Experts of a small language model.
Size: 12 layers, width 768, 224M parameters.
Below are experts of layer 9 (counted from 0) of a mixture-of-experts language model. Rows are named router (the router's row for the expert), gate (a neuron's input weights, with its number), up (a neuron's input weights, with its number), down (a neuron's output weights, with its number) and show model dimensions 288-383. Each number is 128 + 32 x the weight over its row's rms, rounded and kept within 0 to 255. Numbers have three digits each.
Before each expert's rows: "comes after" lists some tokens at least twice as common just before its tokens as in all text; "raises" lists some tokens whose logits its average output raises strongly, later layers aside. This comes from a sample of Wikipedia text that the model never trained on. Tokens count by the router's weight.

# expert 10
comes after: " ", "19", "20", " (", "–", "18"
raises: ",", " and", ")", ".", ";", " to"
router:094137206191061107131122139158113218102196115113114075115123119126147244136118074098091141152182137108155171159134185117137118113094125133140127095181118148117125103151096170141127098135166091123148167151124143093165053088150131160163194119120107128094145096127152150086129160149122165197
gate0:128121178143097151112140145191133108139132106126095083130129165144073135133102158104121143109090179068170138090132120099100095109211190056061095151136066137156098170158126100144133070137140152094129120102120131088081153192149151097110147069131119118088118165100103109173088081110148167136
up0:129116122132058132135128170144080096079102125199124057179120166065159172191112124125116132101097141118197152117144135088064149101067148031131096151126079106107122127129148146153146140151088154133182149114144111122149144092123122060095134136159128097123136153096112119102155130139203088128
down0:056111119145115083113093118138128125105146175147196104118205137057084102149124126127150085135118122117209128119155057114092113109120113116101133137115196107120166111107118131107072155171123136155122150064151116144075136140085090105103096108143091067107156105109112185120153134125137086168
gate1:181149119122128148096128133154165092092126086127103119153072098137126103128106145128111076182132146138126116085093116095157067113077132126148124152115104110102127139096176104141124127143104107181123067180131156086168111154155153139105105107173102196103113166085130076050147066114133174132
up1:191092091080136108062139114105127131140113113152110159103129119119202104157162085041109154140158194125138170063110136089152148095095103137151164131177152177112141127164094163112156130171140097161189137135167157084098158105088105104106087172173115140178108144137111094099092131164133169116
down1:150121106134138147152184156092094125059156175165124131169107159130136089134123105111154102119111174136142223074168110075143107105148200159148131150196137181108121133156134092156164093124125115144089102174163141109165116165150106114121152153107067150094123085111150126142172130064135108138
gate2:127126072138163118088121111150173131192095061108094151126123070098130146125166098133114119167137169136150177079108076102158122079097136178169092148147138118145135108162192118137120193107124087162121126055071165097079144139149149076101135124148155169101154082108125147095153112185153211094
up2:134162094132091079124138120156169148117152126104119171160153024145093065160109076079142122149110154159146087147170079047123132116105101182158111117153122148136183121189127181106121124145117052171111170116130168105098068096142165161130139101133162085128100106127139141071135155135098102145
down2:121180141129130161103082107111203136098159070124115141157154182077126090190161153130147139144146171128144169182144116093061116088145142196141115156093153134117156109124108151212104114146097171099128159148138108097181114104183114109122147112141198072089134081120134058076164131093142089158
gate3:147141157112131186095112186035088116097107069158139175095134131114128104085106106178107167085149130168143162134134081106097164187167145167149155077149092128106124094127176118092173167140080079140149030142094124142110094127145157154153172101090103168126125172112105159117090143095151131121
up3:123214103080142140112125114130047035115122088142113214135081070059145165120142133181199121116136120096161181123149049079094155151144102149140142101135124125136089047104150156113153153141132147068167083115087213136115113129125080160137144073073107135078114093108153155126143148152155091154
down3:118105101110172174115156104112155103148163164137123152132153057097124116138085150139115148059203131098122131107131107171168081166127108115128168091120089098163166073142094087105146136179094095094148117103139156126105123130180098081091148087135136092178176142087126076117150190044180039127
gate4:136199144136104118185165213082073148114140168121127157100109118132125079153125124146079177142124097087139116151103139137108106112131123128167141110116092146085040089130140097103091121104161127142086121139146103108147121120108108092066111207173166130154115136095107136143107088147141123069
up4:154124176117138134108175158149043083128142176145153171139143165150167085150126133151095205140121117149147089122110170135148091140158138128161164114080121139115085140129156110139141123132158071172108162103147123086092154050070118158114155097122129165139146116099106171129125106155114148111
down4:137107156155147136128107129164090113153135077095150111134168105193161192108172103147097146123125146163150135160083098104137126112155137113143069154117119078184112124153126122165119162116167098153115081129128084134121211143134170114119150212124141133169156152157094109166149126138169088096
gate5:090135101134110126182113130137109078088078164153139123165143066093125175140148079191145138127219165093143130119118181064161113137107094143134078108149168131142088086138093130062078108079119051109148170125138113099098128149086151100137159137138194139174108154116156140065160156116152141128
up5:127133122165098105108088134122142134099128094148102152104201137070130180153121160152180113141133117138135171121138125063128138109146111112078079108087156140088158191109095154143123143105143125129161134102115111121146164172072137122108141141142127164127109151095180139091105212142131200083
down5:114092152134091141098142166128155111069131112160182151128140096158102046153150149219100136144156143183106163112120112167173085083023136190139144127191139163104048095148111101150116148068155159109124096130166103144160151102132151040134141100196136148104114137082128104114109124055101082164
gate6:129136097092119168133158126160126143165133106097109150125152104107145101083058167100119068160149112140136126152126152149117101202154118102149152061067115151096166109113132128118147037229152118125142074143141125122103196136174121144085142158089092161123093061106116109127165136109046171122
up6:122174116097162147170092029119137079130164146132091130160172118094068147129087159182098103079170113125121098155145142088140127147094129137147141140102137141181067118130072147157169079168103108136063098157151183163081117133144077157120061097112098123122136132121096209131220136194144197141
down6:063129104121192227154153074093106158136167121134135131124117129171100099128093107129110180128199098091108149098147112094130163150122147129078160132104067151146181141134129122103188121115142100134135123078176111155127100164119083107173143157160068120128091108119169085148105102098154112081
gate7:090147079085147165125174148117147092148094098155089114135203114106163169178152078162142113144137131094117105093115085090148150099149123172151146121189146148142151072151164165156117095183128150083197093176089129154087215081125122130151092157147166101176113122133096136156195136124131161170
up7:112093183180118108136050146190122139114154081157131073092091173112136133069141068136106203120123112174107149095182097122129138111173098146125113128126089130129105095169117052089173084124126138120131117104128151083104148136126138171109152124085135171174127175062198076135126172145103106129
down7:154097168141156167098186096115143107105219150138148128119161190069152209151115134077153102143165099147133080127139096167140103088138154124107133135129131168109159099104077158117124133069137137121113104094138183066124072136098071140108131139116175142089116096130118190145124121107155085196
gate8:173103067145103160137138164145151116166123144086125152132143182159159145171122073111164129077092175149167161117137169139081192155155120136159133075159170158127135112164161134151116182145141105158152118147136091138140176108159179129140149172106131159142151124192137150093144121142168109125
up8:130111116129047128198137126160099064097063095152127130137141162108132102171141158118140158149182127137159174199178128174137126160106136092154162125158161148114126043127133100117142089186063141118141166102123106100122126071143136113120158177119128107120137137104188129138119082082117154117
down8:164157112190126150130183110209095162138140155110128156133146110116113112142094090090134105095130188119100119109092110166066090118123069125112115089107103163085129079162143120153082176097156140090126138133110076125073145146065151150140136111113074117141110112112121128088090110212160143174
gate9:106171095048147213106133140124097140119102194125137189148122108151152163152105127147136142095123116134163128156147171167182125108130123081148115122183149112086136160163108166138105133096106152165140173100154134143111126133140126117101116092042121106137121089103135131114154135129150127128
up9:055136126119140214185075115109137111101119189124154172207103134103073107102144125107116082064132173112111053129142164132146152144132124109107107141116113087120099098115112162144118138133084098179084149179126145140102098123089144155064135095171124138108143135096133120072095095102111123162
down9:124143101083107130131123061108073114166140097150123062089209157165115136159122167079166179119137058111120129073117120125068140157043049127082113131192095124118126145124106082091135111148108142140144114121081117111167144071144092098130148125108162166143141171162123057135108144115124103095
gate10:119151152109156162084123116109119096116100080108137114135171149142168101132126019105192153105045135170107094199137150111189190090160128142087160120122101074152161126158143136183141138135131092192105111100151111158106131129132114210104125128117091135116136116142088141124129086122098147118
up10:153137138118112099171125156162147146153175110136144074147113106140086108123126155190148068133157140102139161192131095176074106162157114116097154099118061168084149114105169084071093082129105141059146151191091152135192094052147094159123147130118113173153080160142146164146173139130112053176
down10:137184120110128108176061099138126145147072148133123179126171097140122245164095130159147084108175124081155086043083128135095138089139133122153108116134122156095121092061155121120103157136111156154175120099166162185206125111134173133107115158072189087048204163153148175188184152107119171095
gate11:083152153117156216145111105150137123134104161099206161103154134145176114160111125128141127100129155095143162092128125100125200088149119217135132105122144103105105128140113082138123093185126085143146199090088101084124095149152122119102052152093127138153137134146159117109162107138116196110
up11:116096074095130100131092145126112133142181107129104063101071148088095151100066145172134078130105143137109102101110088121148118139137145134113136114184093114117193129139129131195084105115117177147133130125146044175134150179160142092081169114102114139088098168054100132143134108144094032159
down11:168100190118131111142134103120102139108141105135112129112134145180133114079087144136056119127195126138158071128154152127168161167106123149118153083131196215173162088097120111114132112158140177159111157128154166069082115068113123134118129152091154168114178051135066202062155082222162162097
gate12:166101124159110082106110196127125078172110065107185154118160218100080136152066098158163159134139139095157125191116121160099099138185132115079178131143136128142167093036096129145094131082152123138144164069131167127131193116136152118110094203110191114189094160127104113069164127174101060095
up12:153121178131144124095103144164118160162201129137165138144154187082157124100207088253122119160140157102127146174119179129143133136097123117223164107136104151079201139079148086144134171149122104140131112122149115127099122103101158153122122106127121183180176143148137070128092089125117104128
down12:133102153194139127169106086124161090110107146130178150184075134142175111124121102129140147049119059156090126149163104169138123150069148148147163120119084106091131114080173155135169133208142107108108130044137158113133131179137123111113146170141143162183111158108186099117130191163183142093
gate13:108108155070172178146115191070108105147179175090093211114107139117180115115128163085151124150177051092103081121093148154170114124133199122167120111169118091109125068110090057094158115141122157118133145141155141158112154119125105104138123078147092145091128147104105132148150111128164092091
up13:060096153080128139171116171147129228143156128134165116116114113129189098120144130149120141149149093207095184115101192086146105079143146157202186119053087107128145109134150114116094110186109114102127124103135133126110141117139109096085136141170135102156166068119066130171113136116159082125
down13:209131148116170086106122124135176131136096137115130167068119099109076252109156117090096164138113079155146099172106139201170104069149164137111100106134086150130064123123107192165176126078096159157110128121189152157113148103115119148124109141118110142067142081140111140139173131135152213115
gate14:166106169151143177167139116117150121117106103102057116129135113142196132111124085123119074071106126191113088159134120175160112109121137112126146162134143082188171088162184144109109170150121128146111120106145133113110094091128091124120149122135118147143139098136101096137142127179140197123
up14:148128111124115112135055083150160169169117170150120180148084192121148126187066107092097125161205093074152170141117120101166129101087115104077120103104104117188156133123096152107121128173105118141125129180133144088131085109095058074163134067181159115113167119074129153109092094138155191166
down14:175167114133167119082104167143096069092106171170165102125113128147191183100146203105175150134109064143165069156172100084100106179106198158086107140107099130141131122067125120131115134072120142093142126139127146135143165139157157107062146079142114160154190126124112133118156082142154071138

# expert 11
comes after: " |", ":", ";", " in", "|", " on"
raises: "1", "20", "3", "19", "12", "5"
router:162116123149112139125099130093119064161208105138047156116126123104127231065130144145115168141158136137083106098133104105109104107118153093123117092146083119158157123062118099119077093152121114135100147115154095126120090116120130102172133099080186125103161100141111113074109181132097179206
gate0:100166142021166091141123168122091133005101095117118095156117143114128120137128091102178104185111168120167103138120138182148150093132073135117131095142174120146127110106187057140107114096133109177179080116124135181119194126142146067094108106120116166144157123127121110166157148159122172119
up0:129089084119154138109193151110153134120133168071118128079139092125168115126128094169075163138119109161055134091149159136144098090173149101132115141171074145107203154112140146130161200142117108097176165072110137109102143143102110175159105193106184159102138139152181180156063078100127103127
down0:140231065080187117164146132115063143075108049165120141110158096122211098087120096148159098168155171108093106111106140180133095138148120131127122141121143125101114120107103080141140131100155134151185080158105112101115109184094175149102129103149155148113161102154086126095128095151136092084
gate1:132094127096115105119092106165083148106128135115107142094115150129102146158139081071091194109153094081154088151059135155097122149148112137095122153179118140086141088182120102150080191151145124167159123085136154143107150171179147169152148158106133148198138194093124056132124140105145104116
up1:091150081105146112117169106112138117061097112117135112107127117188071159110111126130143114115130074192102077162171174108123151110110097105167125152101140123185136147073159125144126065174118125066096130107095141113144149126124120159095082089116125132170156120166111191119088128096125074150
down1:042098127120137112136102156079118165086098109140116110129086094092184168108150153126134192136108134174121117132120116120137064126114137141139098082120160116130111082107090138126055119173131171084137114138131148129154163161124094115094154097097132144142129115195090141138190160156136120037
gate2:084125102110143210109164108083128164128142167066143120133169108108134120175110141107145133149075065139185140162111155114096056145100131140146155154153158143076101145133056136092120155108151138117170079085188162178165086085143123093181193175094146186140127157077202137103176087132127119117
up2:119102136118125136124115090127108155148141133154124100048081158094139139106118121117095152146146142116125069150170109121119117152124138120093183151125130093115163122152109136152168093096142108142136148088128105171111114085191136113144129126076129096067063150152166134105066109082131121106
down2:139109090051068110075126084122127127128139098080129121128218130146092158102136078130164150087149057159157117125165034155152161097143113123148153184080108105161103121174099157133117095172151096060129124094094119145112095105095138081127201106166154168106104153101193072126099097108149125170
gate3:132144180145151138167098162103126153117126122088160161113151066139141164127109180188088161089155142086134144182148166080098131171132128116134102085118167129111113138146182027072149126120157136179075119100114137096170153154134128170108143103144113154137134096144134071144135151103158114117
up3:115080145143133165134159204111121169150111097095130127070162144141143154124158077128118091165132195147171189209156157172121161089073132095153158058145086120135150107143130059206152124137137143143136074122119080128150169110104145133078192085120154166175128065169117136142131163078116104141
down3:132101147121109164115107104110107110078141171123168156149110128104129063103128142119114112152127133110074186096099147081075121107105175140093109147064153121122126139101212135115060123104140099090104176142087117150109103149141105144190150173207100117098173140168100082119072084084158111176
gate4:146128131106116176113119067127108122145116131125124104126130105116108122115119136082121118099103084170114151119145146168142143190157133157158121141116126077143126154111070100090139178095191125161153173141116096129093090125105157118144083173136115113070132112126135101176146136105081099123
up4:155158107087074120152122147086095121196082164180147125114181173141114206102147052127077141097117158105111118116070145137165133109178184118130146183179127124051117084149165150128126150165106120158134136177134106151172121117156114145147158119140133096163098150111100165145086132091134158110
down4:149057159127083140165105107116137142074127193168097171155118158110141078093144172137151116075129151097108169167142208117141143155162177141113085129115131154183152171151141089127078075076165092134166138128159113161121110115162125022053120088133102127137117148154147123112128109127114185213
gate5:113150100159154092153121134086146163101082128111116164102203067168127077087058138137144112149166151137176147106065133136131102064199082172151124147117115134090122138128115129158164104138127192103196144077136158103125092103087122118067141125175094163077114161112134122140109131169160116127
up5:119147115146175088176116122130171131163094168125143162112163109118153111130132132110150199180142163172124128155117091144114098056165111189143141112148112192109101173119133139142098096071117100059157166130156199138166104120072090115129134118181084133094054137114109116061078092147179113162
down5:134143103105097053147116164182099173103176156169142190124133104107105062178135059123113108151118116160088143165168141151136133169153165169154045084165160127150122090095182136118127167141128156073167119134130091101175116112089116126139121171136157120137084114077113108137166117111115057104
gate6:095096125128141145151123130079146146111127104066140106084129104073136101183152176184097103126111174133111145164115086114118122171148179175139139096098046168106180053082105149170138105116151123115183181102060116175047150158131133088122191119071154087159109158114144163185113044127140078119
up6:097080106083110085100139113108157131154153156077050093115096110170135140086124147097082137111099131148118135129129132131107065122162194137102096109169134163097151132135178109129152149111068146180146115132127112118119132164124145102091189075096128156142148135118138097138110104110137116146
down6:095202135118129134107124101138099135171089099153129180141156106182141149127114145136152135133157103143114106147138095160121128121201081136122146142168119112120101114076123173194103121115065184109174135131118100145173073125125158114127097120120147114149149138178167135109112130095180130051
gate7:129148109073129128205150198134165112174142168146160121099143077133091117154146143114114109099121083157118126142157131120118152100165160171040168089153184176096138106139146111132114059110146146205123130137144167150109084075170079129151141175144114095138105148172091092170163144136170063153
up7:138081118098077092110075136136083139100123177111172120157163147057128156108135115131126136126154152149129132078114153169113082167151119132150129154101159158220114118130107124137145109135147108121105113111156156113151118098160149142136136181108089105092105098123147155132180116086136112125
down7:178182162136133160148056151193141126107175118131155135116170098152119112163122064085133102161091138080140126112103128124151105112106135178160136114160170095134141076143156110099140121112126135200170156168157128039135099116150171158126131105143055110149138079146064144094116111144156156153
gate8:139102112157107106119106119138129111056167159119112149150153135127183131162058176115171161124123182104203084152162164091131102129104176122076116098151191129090112072175143115124065119139100183140113121072161124109135087141088139170136176132164141107145146162126135150109167129126113101149
up8:122138161143136216096157084150129123108155094162103113134072106112102138175236164149177134134146140135115147169111141086104145116171135123102073102122115079186159105118109154145109180174144126114124164111104108127112076135091159115141167174103108088103120066174118167146142087114118141123
down8:123094093144107121179127201104064128140080153168109120046128154135128215111178097206156148150148196145088201111140109066144128181216137121151132096128092092133135118092109124146092099092069148157127098136092104104165141134168155126080125115127178155125072097175093147164160151154165176139
gate9:114091092072238147130149138103099146168150129167119139084104159160098104142184143165134117115131122107144084050075128172149120157183124127157110146096086094123116150119140161190066128142143093176150113174103122188113096136097154123106107162183108104161125136173093200150141092156125159141
up9:118111132146104159166150134207137153086143131069166148089183054133116096134154154128112128097108117114172149119097122110127110104107138125153119135081120185176104144136100102069154172169172147156081147134143124081120078104161115190118146191159132131146087069139071143124159133134116142117
down9:085147078119135108105136150082160148120081187134115118176077133152178109107118041039136117143143158105066094191119105156153112105152094175130157095139159123075104139087096145137149201190092188151129145117138181115138148132086123150112140102114131191107124095054189074159114123122130106071
gate10:124118195164134135156083121075092123084150143095100094127092200147134100093130214125172136100139130158111116168132090118082193146128208122131067143135118126070121136084185155155109108194105078153119134179163118188137131156120152073155111117109138142161107160124109136143136134154104118135
up10:142116126155175134125143122103159102073109097120127101144126143111129102128166172147134084165127146148128073121139104082152186201153169121131086050148117132167141150139184120154105103078138076108095134151074100151139091096156150102130094150133128106140099155126067119191117152171146120099
down10:100146123126143142119126190146146125159108154143156142124114182221067062145170128157106115127140105169147134177065110147159114134125111139107162176178113152134099091139113128093111137042089153161104103150133100134147133121162072098094100120170067138129109072161070131104113144082163125142
gate11:123106143136145143139146125102180142123094127080143115127127113141138140140063142102143124138116107049096095108112182110170165117169105132126123112092086168129088088173157170114137113157100159146139156112128155167107109151121111137064075136099129155178135146166119144141177186113150153110
up11:143130140103112135140135147123136132112127159149144135125153170205093196107152120160143126132085145155168182141072135108143136180171171158186220109152153105109112167078111076079123131116136144101115126126123039107092137162208171138102089168151151109095167131102126108181141083139070161147
down11:090142059159140118142099138105149176129119121138084117104113136086171082104089131137103119157162155150080097118056173084105128128146163075136098101182135095127111092097105119126101132083134143160121129121138124175132122170155105087072158128120144065141089159133142156114082128126129137080
gate12:106114115115144094097160122117135164115123137150129134111125135093099123145124050086086117141108097094143139077116118148149129085124104161153129129127164153108150068183117160133161132073111191112132136207138142131117156134106124120078095102117145180135124179126152197064104151108201111116
up12:126148123149178146169094123092118107084142163142136129169148114108173164078093142059097060140128120131084124160113111139136150138148080157154134120118115114105142104131162100141168114065139148167090139113121101135127098153104165124081112146126128172042112171121121171125127104126134130141
down12:088060160109133134148091107172141131114153190100152099178102113104171150091123211057158085183118090141086098098068139098137147061095102129102120088132150063161106169107137159093147144140114159179134135116083145107069084175054150158145128145129149162103124124131128121138119104111119148125
gate13:157147104163116149105100123021111145134135085130131106145095113083078126181144142165116105120110140107128079123078149114104133178098171135124129160111148103160129127099084155147072131216148094165159113137176094184146122099122136150153069153104081130136144137198115159147124140132105163112
up13:153132119142091139193100173078092112165144132126126139128036136051134137125155162129118128084109144148128065086136155109078117175095143141115116135080185195123156128146160131162177100136125106090120167098112098108141060128165159112148092119093084083125059128169121159120118171111140127142
down13:147074136158163134141120179084136060124139181079177139115139073137062080177137154096132086166124144145121112082090116123111105131105131148067165109144147190077180127107135153106141136090154099124084133046066148100101116134120176107181131129144205164123172182119129116156141138092131142174
gate14:122123124143159063097142177138138170124158117108167081058125151145140087124167081101111108184124132123138188136170136077197149143079156193096160121120125179128111104159103115050178154073146116122145138190150185184084084117149118144097084111158139121168124191154144130133119125125131144107
up14:116094095095074175139107103118141143200088115071136107155100166145146216113124136150060158125105114138133142107126069126086152124149124139148123143100123087129126168136128167165165100121159149137172130043106105078161182102132182079122127121106145155088117176141107139116115080092091101107
down14:060134155134133081151134150101105164190055084163095072116162184127130172128172153147072102186101129092054117137150153112134111098177160094146157138107096110135134134123133075112080174115041157127102114124108131068074159136139121157058087169154095129113092124154097161117095135145143131081

# expert 14
comes after: " |", " ", "-", " (", "|", " •"
raises: " |", " and", " (", ";", ",", "\n"
router:163064158092178147144179108100149200118197138074144094146125116075100168166133158118176145147144135123092195128129129100089186097172087094151135133072134127080102160123144127156113122110147158139124101091107116108190126098141168059166099136129089097145123114111138108116119102147160136134
gate0:135097097148173123119094126117131067078129169113075078102142097138109116139098143179164153146197126129066155077127092156089161166156137152131126101073128153111124094100122107121086132168143091137104089178124147125131058148108131118101095090194163193086128145114102118067080124173152158172
up0:138166200113083141129125152090143150171120103157103140138170181119123175131089164149135156151151090159214109132218125089114140153104158070151154176216112160172140146148144138124145132133150148144148135136148156128123222169107161097176190109119155152118093118180199184160112081129089050091
down0:143100135130199101173068113157122137126115103155142136125119123105086153178097123157135106154139068152135109106062143140077073148114154130121139098116170152100145139142134173136068141117150086174179150183161168146080125134138143173142142149090169086145134118141069093187156120124099099050
gate1:148171132117111097174186135102144160102145107078139123086165130077099111133145067135119067163150143118112082177124175119165106106126127142061137086140096123130158203059102096162097096146095087109181145141122123125072149080144119140153166139097146134166148124163121161106105140134124081104
up1:131151148113167150104099113129171179148137131161131056156084132149128108124126201122151137134134097140143157108129167143139151111109117114195076083162137096130181113140124176123113148131052156197097106129099135136186063122117080180081091132116104081109094160102102102135136105102088169157
down1:141116162129139152157116113132106142133171092119115115148118121050164220073161094136153149092195119134104179190198137115112180115099163186189081130148138141089127160097113132115155079146157127144148148097120137074107083134127135138084155087162134129103127096156138172121114107115126138176
gate2:088129081068168146126137102086106128133095139065124138098161144088146131145147157182079102116160157112135145124147070175182156113165121091136132106213122152122165152108098150177110214152167120093140108125115092142145174130130087126149155135121116116158120172080178121126095138098118077165
up2:132113154093130117098103108163116109118128112185126131130102143171130117102110066184115127145172169101168153161120124154224106137098193078051130099117142171101064137087109180112158120070139181123087123134175109118209147104103073123164175079164157179097155085159176112144098170137094084145
down2:102124088169085140074155147104131147120155147065155169118133138171092053169150127104071104132188162158162156157105101149148158141136120143159188154213121137181084177080078101151129040128046137127133125130142134117105138127131054145135104179105115117102122131111126172140034127161171166099
gate3:080155079126112154072180095149101138100113092101180096119160152122149109114146122139144154163061129145143061167150123090153125159097154112168146093137164179145154143141135071143106125106149112107185119181103100121162079110173133124117159161129102078215062130145083113129153155190152142139
up3:168052085128163118113115206089140069148113124129103090146128085112061071173126125058143159130159091120187123115068145092151117103093063123173067087100123139152059135124098100107106159142185108118137175142110080163128157173091166102118133069202128125116130188147154159115110121156086156115
down3:069146075119151080141124164129146141115126107144159093118071101040146080152129094097054086141117117150128184130085102110156128143115085111098085144109168112122124155170144141110118150145106145102103142107140085162157098136083153115158086138196124105141155181121119105056134104105159164119
gate4:108090144151131104108085177117133154141109109099150128053102128135134081132070091154105162143180093153124094138142167044113150138133175167144133193113108135100149106160092100124137134127141121126138156153147138156144142134106146139122160134139092136151158163163131095100067115115155088113
up4:147115166133099143105138196149153132136173157142163145146082165174139065176065175100139145057158135184175138109124140109094137101158143153098085126102137189136121151151135058135179146109098141124184154101132123140165142107106113166153188159150088115119139086095156077156129095148079132101
down4:122108135123088163113129151166087107106108105110033160152095106121139082150141167103150096120128152160021147098075119083088157110103105155189152169100166124068075152059144083155172140103109148133161128111133152093099148115136140140161144117086131182133136133170202137040120124175081184141
gate5:161130139091120147137098184075070124098071125115098075148069128161091134128137136081161046129117101170198100119122098154098137141080106093194151163109146142144161131087167083100130094144091161114130143108104143108140127144211155171097102111083067103116172140149144103160109134079159142095
up5:102122098131101142161140114153125175072090097144154152172149103120138106113143117118124107111141169143160170139181190138100150100116083153173215147132131127055163110088163119140112087103087094112135116122162169185126069090138066085080148110187145157100133142200129131181119163150089155142
down5:096097109121114139099198117130130151123110163123122097114081146131144149104165134174120147053104157145091085124131102189135180194120146111124131154125132151113139113184099139130149125145067076138134117143086139120125108074104132137105112113137081073090123137107137141117113181047141096102
gate6:097098121075168075073094149128147087094076149116124177116144164121135126110154115104142094175147123147144098153115094142140129141123105071162111083122101103051205125089102152126165094134178104131033090112113132118173141133120124153071086109130144165081201122083137141138072125133184047121
up6:104078116133167158050145145124130134083118152081115138131124139119114132115150114098150192137202070156136150146116120183119178124139129126115198174093159100134144126094110153189151130088144128147173117108117125092176143133149131151055063105122119073124177186095159160109104101121083155159
down6:115137191153093152130130104083206155124122123139117097159106061117147094153102167130129112203115110079181125111092122095095165120122136177105170102129169207164165115169113119117162080180095147161108088091097098145132180096158139167081108075121110148130142148154122184109138154106031172104
gate7:168103096123119118127101125131125123124125091137158142143082189126149116179177113118083132135138140086155124139070119144068139131169141121071087103124148142136163112153134113150161191107142107141105148046138135157129193095039114085137158156123135094111095136110139185117140059100106126097
up7:134138134140148116125178140094126103077123134121126110060135087110165115121127148098080225166129169153100106107160089161093137072100112195154141140088141103113117141094181110101208100118111140102150085131120129110187101132112122178096092113109095133205123154176075128122108129169075120091
down7:142132135192152181120135186098101125150136142072158114112144173114182129190130101111101091143103165135114186126122138112141139107117139133109148111146114070142116123105124152086194161147130086182163104152142136166139138139059090157093169130089086097097092136074095129157109120114146095136
gate8:171140181184105092188152164146123138084127083080101127140125097153160174139116105120162130152069137134158142216145119142123126076109146109139121102108117147119144141134089094150099160143134127088159139101159097160122133083117055128087071060124098136116063133101113135184128113166166180139
up8:100110130124089103073133087164099196151124068170161076100170188165100136149147189111142161105176067132092139067131116198079079101080099145050134192088145110155134090137103151097179151126147110111129087172168122129141138125170152107146132077154134107116098182134173095105122155123119129120
down8:158133099144169106135167185123156201135175112127114168097138171132117096125096169082086190075085125136079100108113107136134169071175143136140096074116130103086117099130157146121169100137138123069066133065126151120107194183131115188155121145114150141135052101151135101121130155154146165080
gate9:102211105119133116098170115076091098082110123124119117159120073141112122089084210147113120202096182139110123141102101116144135091175132132153148172093117194147140131099095139079170150137157108065143171160150109129108143184070115161131112092109146208166132087122162145093162138077165101052
up9:103204137089124173112139117176068163112143128079065180191183111159156117194104142145083155101069151082126112079109140085096080163111116204176130114139153159113106198146118208089198162146140109133120120119129169147159162150179109139113173100103123180080143136086122141125154121156152150149
down9:106129110130115123106162137120089142176045151171115130134128112169170084157167159137089122189162072106185123141122141093157121182110133117160150130175111152192159124113145108151102196178093095091112138144159156150173160152120171138122139128108129132097083181093058125141160132129112176158
gate10:182175104159089147062135146126121132092189158150093136154120162175143141111138137192104086141129094145106143119137150122136191137157101126195161170113104212123166189091106130142084150162112105178138186077100071100197089145167143101117103122094177177126155109153141195134132151095180143122
up10:139214167146139129122099127141146135104142126138158154138075126159094110150148155189100087105106126151169127195093184122063125086117098089211111177190164139147121170116143099119122094154164100186140184096065098096103059175150137130113089147135190156159062164172101171133117110105197147156
down10:035124143107161144099130116144144083123018195136167157127095144125192008109197122144119203140129083172136129136098125186189085129098128166077086118129108180189146168171150160093148145158054154143170141120084153078127085138170097171115117129174110105184107160124104109080130100146109130205
gate11:156093086162125148169145168094149112179110169160166189096121100111137080165112120071102129080085055126131172147126199171086168148091111144129136133081145122136122118167134149156141151158124148144177076092186122134114122118160090092124132143157157140137101174172131128099162076113144110092
up11:161165116048131077118165178168155151109134112121119128159112115116093122120129128153158165108146151201187148184121128099103127129193093108115111062145073118066100208137180138152099057125128144104106083122110081115171146169097093100077163088123146151193038138110162090085111117098099102178
down11:132167087106074107155165142150116072213085181142135128162115137063122080114102126121155132078184137134102115145073155122108164115110072173037109118117078141085150133150091133078125180128112147168102081123098130136144123165182157148109137080131142165104190176102051077122150162113131090111
gate12:180157151118151130094096187093117132173135136173117155099179126102135137106138142151146136150172105158114131183116083191104143105160094098059105135095115124124150136168085156117150125107131149130124153123168098091126167122172113166126078118158168105155095111083084149138139092159168108098
up12:177089071134137095149163090070182128127108127127108116111162189143136126182073117099086125116167127111161111092120111160123158138116173163099163153130107132114134070073119174152142174158194124137138108142114138067134155110170062125119182144128143165108152113190118108112097127121150135143
down12:128193115162175111104123151144134129076200119142122099136197140142152108134121097132111130151102159087097054175101130163111119021129132102092118108156118096171114125141140175071149072160143162129143139104122189200161103160133137085136085156079140139102082155134124111104113090084155099114
gate13:137100096121125179084120143162124122165143127091079091142117145111186129142106114143153069124175107097127136141152109152100154089089185144118141111170140129152133182047116103183127139142127119131160198109119098151117140111134146129146124115085122116169149148174107094092078183137070107118
up13:167137177142090126087132048099093150160147174172140139145158179112141120146085083095103161147166144094082122119116161103107023161150161147106154105139102151105143080107102153079088089144120115116121156072093067091158157100093126127152099100141103107176132125119114148193143121175138151120
down13:100142141177119104137120167178103119101148102164099159091110124112108080144098134135165144056168115166100101126105105148147062120136096094091136131118149117060096143113161151146082090101108100158110135155134202143183115151199149122217120195219100130094144185146143101121133141174046178074
gate14:180114151114103121116081060155121052150125089091130183121128095115105167144148148116099154096130105107086127141171160133073131204111065152098143125128139106171132166090114084120158148100100127158071126142098127136133154104100139094113118164129124123124130067134119114189149083105124174109
up14:136117119083082158129117091087089130111113137114118096135091113082162138100092157154164122117128159111095156078140133131109156154162108129201177174154147112122236150054149161068127165105171164127096115140118092161174067121120148113071157108091058092137148071124116137106108120142140135150
down14:113120104152164123162092174145127096132101175167155106096164167104123136100132186158101132134130088141160120175152089129158120158180154096140103118121206101146114159128134113140147134140131101128104106127099121084126168158110118091084099134142192095079131118112145123190097120092154132082